Weights of a small mixture-of-experts language model, trained from scratch on English Wikipedia: 12 layers.
Below are experts of layer 6 (counted from 0) of a mixture-of-experts language model. Rows are named router (the router's row for the expert), gate (a neuron's input weights, with its number), up (a neuron's input weights, with its number), down (a neuron's output weights, with its number) and show model dimensions 0-255. Each number is 500 + 25 x the weight over its row's rms, rounded and kept within 0 to 999. Numbers have three digits each.
Before each expert's rows: "comes after" lists some tokens at least twice as common just before its tokens as in all text. This comes from a sample of Wikipedia text that the model never trained on. Tokens count by the router's weight.

# expert 2
comes after: " |\n", "\n", "1", "6", " on", "3"
router:516494513506517540527524446491456509514504476489463497526476489521492530519527489496511522498515492530513469492474522508510491512470490468489490478526525469496506510463532520519510534504503478528470501542474488519532513458533446494492490489512555482510497500516493491497511490507504535481460491474538504534454454515509500478526465455527478479439514492442487491515460498474498518506503443550548486536522508494482458476474532484556523500492447455521489548501537473532533513485476474498520505528476516473517535518511488491501543522535492513479501469522515517476520537505483501531509497453476480488495515514510473484488516485510507478443512508494499486481511533472510561501486528478476529453487489501489491487536537503459469535486526515495439476489504504482475494501544446
gate0:470491523485485520471470506508480501523474541482505495513535503515535455508529510517491478483492469504517480478518517491539482463492512501482539491425468510484511484508510512485513466509456541485497509504508506462490523488482509512492472468541548505456530488431464511523506549536485446484476444498562486473523509525460488482496541456523512506471502483490494510479497484513492493528539510515473492529525498576484473535520521483491515502491488522545527504471514521516544476488473482509497515521534501432461513507496487492475480491523466528506461491483467496500501534490503526521525477504519521474512456511486492515481469541481486519489512488519510526496528539489523507548511459536500456518521487495521500487461532507448497495496487507478479543489480553488455511479540503
up0:494517465495483502513478537467479513487541420483474470526483479535501539513556527464527505505510496492501499462512484513523481484535484500501477551518491497539496459518471482498466521504553495533523453492499460489492516466511522550516469461461474471498522510502531557477505490441521494541496462508548530521493522476463453501522495486523507511472495502535464512481506448524536497497475499492491501492446527483486471509511490472488521516505451531496474484495498471499497514500480481524494461496502507527466505536476519443473505500494484452485509485494523485481471505514490522530487530505491489508533470517499482509471452483496504523520495518493530553509478544484480506498510466454509497494493536500530516467506495477525491509501498495520490462504517480436512459453485442
down0:495507490510486459510512485486556481551479480516498459505517477447522469509503513480536511514552528546532503532511517488515526520507503502461497448499494487495493468469536489477478512466477483521506486471487512479482518503531474486483498545487476518499492476498473514477500467489487485516511487470520457498439521438523458496558500486523492510512479520521494576469497542492469512487515503504526482508521476495532518455505514514460488492497469520510477502515451516506508549539464491526518491512512519491489482569518466480505488509503489511504479496485476534477520522454537522507517501463524481511468550531557520482504484537479488503514482526490513529490500504530505482478510573526458530521549549498491473485505492468478503499457507502523475479524513552509499511487464523
gate1:509462491503526510532502522475537525523473498549465506499530541531496539481503455516514498470508503527543503468476479513527506527508489473494527518481506508532494496489515463488533498529539538456513500495495463488476509508463519483454475452528533468497493471492532498440494540480527514509534503503491454513493472531464561549476503477491550504475521465496495507517495491547521525540473510477515531501489528516449480455520480527472500475519539518569509497472472472499470506503499463494493536437488480470501522513510486474508541501504512518500488499482513510495559535500530495471514498534487479543503514506489514503441492503535508467519464516517511469532522512503503502537488508465502513470521490541503528475500470516490455483513538519458469472480463476487491500482507513
up1:511495483486468488515483491539529494517475488491494523501492490531448493511530476517491505495518505505494480452465489448464478518492520515486467475494500496502491530498466483426490514518508525487534524501535524430488475551505513505498483491488463521550501509524555470506481521539529509504508515534507459495508523480522511537485483554512424529499458464471493519512493466513456503499481493564507482519466546503494551463482535471499527515518507484527531527497521486544511503491502449524463544485494484497516509504488525490493513492489522509498497533492485479507464495479511514518527465507492512448492495491468522453540484511454494524473495493502522459503522512549495493499482536515519497505521469461523431472511497492490498508480475564491481514525469503482549521500511510
down1:521470490520478528491529512499490437544499467459483477527520548542516492491483502491537502470518517516510534455490469492526475493499523519484500482490498498528480498477520517499498504473517490525455545529524501506497521456554532535520494548532556488525500551509500465519514550449509482457466552483510470530501474480509492501524506512510495487483459452474503466511501494515496457519474505509538532506449518465464459497479532483465507514437454483502544476434504540542468481509493520486491505540511470483511428519529499516518493469484492534473515504505508523551467463512475511502472462486498512488541485525498506504516473492449500475501487495482521522480497521496506509519524533490517480535521539505486491490508520489506494488479510493495519493489505524515528495501480534

# expert 46
comes after: " to", " was", " and", " were", " he", " be"
router:470486506515479496499459461474461513501541468513466515517514514511461482511505480492476519493462501505484479444495510504458537540478499508494488520531473502460485499461489489502502521465483495498453546518503499526507527487519496518435505499507511494493508467497544496534499474500537514476485472466533481541481485506479465461530491458552453450472515472489482476532497506483500498490506489563480525499500496477479512476505507480527497499492469467542540527507532466534488500459464445462517470515500505482453546480525495452528516497580488520468481487490510501500515521495510464473491508450486525522476515506500483496527490499511520477491492520480483517512466493477485523506463518492480494444460504504521500486562503490514496486515507542481448469524431523485474495521507494
gate0:475478419526457514492492434493476498493501529498525541515455514487489525525461514507472450524505543501514465500483514410476503545499523481508498535489538515508545531504502527500502481527516486482494468468521495474485504547489443532523507474521543483488490495496507483509490535466447503529463464483492487487527493494518521499482459524519517492489501484505510496527539460523468512513472519522512484476475469495506508514511501520508507471518496530455494479476506489446551506499470477529515479521506509511480514489500521500500480567522497545480495510502488504517496483491510552484513475501462529466510493490507474515482508505529521529494520479516478520523462488534511496473503487506475534491511517499479555472501507560545512510439528516511462491486471464542484541502499505
up0:483494515564507480471522508484516498498501522488487468500444516461486527515534502493501486540514513475508508521472517538491510520484492503508504500494494499507533493478503499528491492524524472490497541513499500487472510547547491489484476523487508525539439491501496509518532491472530474506482514515519440497488498450510481530506461495530522510522492500461482502470522505433531487498489501519470500470538451523485507525505547482498500500546461517500442492529503473530469501503436479477488497521483460524511516536507453525469510510509506480474480560512494556522478505455537558467502526521538488487449483504471467460531482528520485519517494477508493476507466492535508551448491513484498517497489448449500475516497515534476546472497507497511514544478497462492486485528492476
down0:521490511490489513503466476477494511518506454477527537505493477460504462511543482526509490472488521508492467510510499455454451563504499523512497521476470518492501493511469508480488472537484517511471484471491521528460542510565500464516499483469508506527498513487523516520524480477479488508473544532511458515517485458435496435492485494538474511452484488502541514520511508490479470484493501473498466532500477471511472509486461473481502497511501499499492532529477463512472493452508464518502493510477538497507535503509482538520501513497501487485512516481461515555470471455499524516498513504471499499477492491471487487532484525504529510527473472524490556507527464472495496506513499455529527482537519463471517503471510544549554492464531564506469484511488519530436489483529484
gate1:481473503512535499464531504494503505465493465513543482485476479494494548525442522502532460500535503508492520499503474446510489539509492522470480475502495448522506505514542504491505479480525476510481481524496515532479495500508552486500502495546526475506469462526492478489518532512509506497542502467494529491477518485575485492450516524492507460550485479448510490498484519490515503524511508508471569481544490488468517488509554467513462459509499499521533517542532511470489458448520496515538523495467517541516494467504556493523467507491507474496457476536490495484532485479527476454545516499467522536466487491474484523505470489532494501508508470499513484480495485542524497485503528493548489491517506516460497473486471514491547539514498521450468490517515522453515517521493512
up1:488505506484515489485538509519462509485474516496494498508507521479494515491467504496538544512474499508498473529481532510493519460461507437502493489524508485508493518487457511471490466510504489478516499499471527501543498544464493481499521514467510462478516489448498454482477512447473490495527484507553476511518498470470511519533504511477475451516493520503500457488496549452545494498536478523486480529522514499530520510485538558520500516503517483483526496504511473479549488486525479491506502477537491503483520482477533538489482516494489498538483504481539492473475534473558512549522511478461480504499479518487480539502531535520479516498426545526529493549506456470525526550510473499502515479516565474438465504529484491490525498446554507522520526496517512531490510500505491
down1:497482475509512479453554518499530459501481464463541549459486474494512509530509451496496502491448499492480494482484493526514477496511508501529525518512514544514538500517526471473495566482566483486519487548482495505470454500467485520511490443536481514557502504536467481509479515491496506529470512501544556494472515522499515532517498509523475512518497514523471522502484489482529500469460496488491508497513524474492480513507512455495498475484531481503475423506485505511498499453519511500523485481474537502490490530556494433488504488473480488512499507543502487476483520542461464491513481474507484474514520480524508485494510451508509461520508511548507473490453533552458474539512543504482521488489477461518499473502494510507464495526473499463484466472488504528528531525495505

# expert 39
comes after: "0", ")", "1", "2", "%", "3"
router:477488494479467530511476445474461501490537499527502480542521508503498524537558464451498502494509489488507458461472496484457537496479478458508554503563522468486534504492489517527490525496473478500471520531520455485534532491529449523439478507513520465524493492492464491503490477464507523485519481444541489535454476489514514448518479467527470506478487478465485418504527516518503513516504498524460539521475508517460467491477528480540531515508512509492518504486545463512512486500485467515535517516502558501474518485515482493519515535541505521498480486490478550507499500513506490478513524481515484495534493515497454510498508472518476504486493526505514494475486520510484544507526498485486488460508497478457486504517526509480499509500502531478508496454444506498463525500484457
gate0:535486531517504499483518516502532477515482521522493503493504496523498466537516477502490473480488486486505511504511500491501480477455519489508532488510499553546501450571462509518501513541492486523514490498435513482531489511493464511494483530508494472499518495490487523529508458528466500494502479504492481499503502491495493509523507533498465544495496471508536501475516489518516488470461499470517497544507512478464511515496517488508470507552517565514478507466502502536462493472506530535564465518521509476492516489525541524531499439487451471473527516464470472534499552493548503464511522475529505508547466454518498486504506494506501507518506442511482497515491467513507519513525515481485507521548493504509499476521506480469528499463542509471533570497454550521500482548459562
up0:539495475499485453471488498540488508507507523553487534522517495520487497526460483539522481496492501463492465491501496502538560445500541508502533500485494521478520505503513506467484484512501541511463513504533504537522511535500468499477489471544437488524506516520451493501479515510471500479513513490514476515508487511460499517501478553533505558524497543557508462514470474491507520526511497463489482529477513513441489491479461506501520492526518519489511496486499495513452529459515522511556468502539495536510487509549482489539500525487527491479496488456544469533519487474478508462492494506506498481478541513509516493543511447486546524443503505480520472466527504498543514504494496527547493527505492500548548497520476506541503515456501513461457490531504514510535480510515498
down0:507433473525502488493501549518513470498499497532499482461518525473471509515523460482509510515508500500467539487519487502517488503453449459551456488527534508526526463480482540462510514468490489554481537506450456494496532518492492515471478549474489502548510480511478529535516470477486486497508516496514500519525508530487465518479520525498475495500497453457511493504524513518496465468492525456472514499525500472516518524519516473469479498499544501495514499493473499502492482513496499504484489512470465546499563469484534536525486466480484509504484534476466513516494530502554511478542486486454512497485483473424496490493541515460491532494500458513511431488515429502466520492526500491501507521523481495526507522469513473504526497490467533537497533518468502523529508490512481
gate1:510519526500515488525527480492485508461487500537519458478479524471499500460474494489493506520496512493514491492492529464479462481482534540525524516530541515536455544507506508504472478536494482478505494475517557483499505492485506491481479496499483508502456489468515440517495561547508488459443488463415492512530466473489498505507491508493493474539533516492512433528521513497470475538487522532479477475496510466497513518510480486480484459507520511457531541531513508546496516510503488501483542515516506487507497521499533491506531525469542476507489528518533499502493535478515514546533464499488469481487496513517517561511512514414466517497478493512498501507470481486464488494538526493525459474471476533526481509486494495492485488461553463500484542466472477488495532513506500
up1:495473504485537514487454488494505481463516491474506487528516473509481476532509539461508483511481510509489498518525532495484444475515493537539505460489484435482491473532486503495469535478498471473502538532536495537467550497532439503517514526510495483448501463551498507500488468480554495502512520465509499541514526486517498466502509453465496490520451494508512510523517538514476545490498509528464530553430504505558505522486524458516507487474512506518491469492507517500489509485462478474512495491502505508512506548524492457489500524498502487464493433504495481526462516477500459493461482489514446516516527505471485505522489513499521505529477526516500508522452509495506488503547506516513538476525514485448538524482500513522494497505478546445447471505479470511499470508509497
down1:464495484497501492482484486460522469521534519442502501530508489499493513521528529453510506499532516541511489514481487460541497504508493481460447504530488471472551519501531503440519498482503526469532489519501506500501494504508487466489476481505486486470460479552517533517501541510465501484467476513553476502527481489534504467452547518547489502434469486486495551461485474521517526454530446501483473524513527494514477499484541512507527509464486464517498464512486497495545476512453480502494500441522504523476497527518462511525502478480530481493488498494509508473508517511483472474524560466510493513496485471466503506529446551531513536504550487478507510509505461482497468485470495461514506500493509495483527528484507522550537496498462476462511491493520539520505503521495497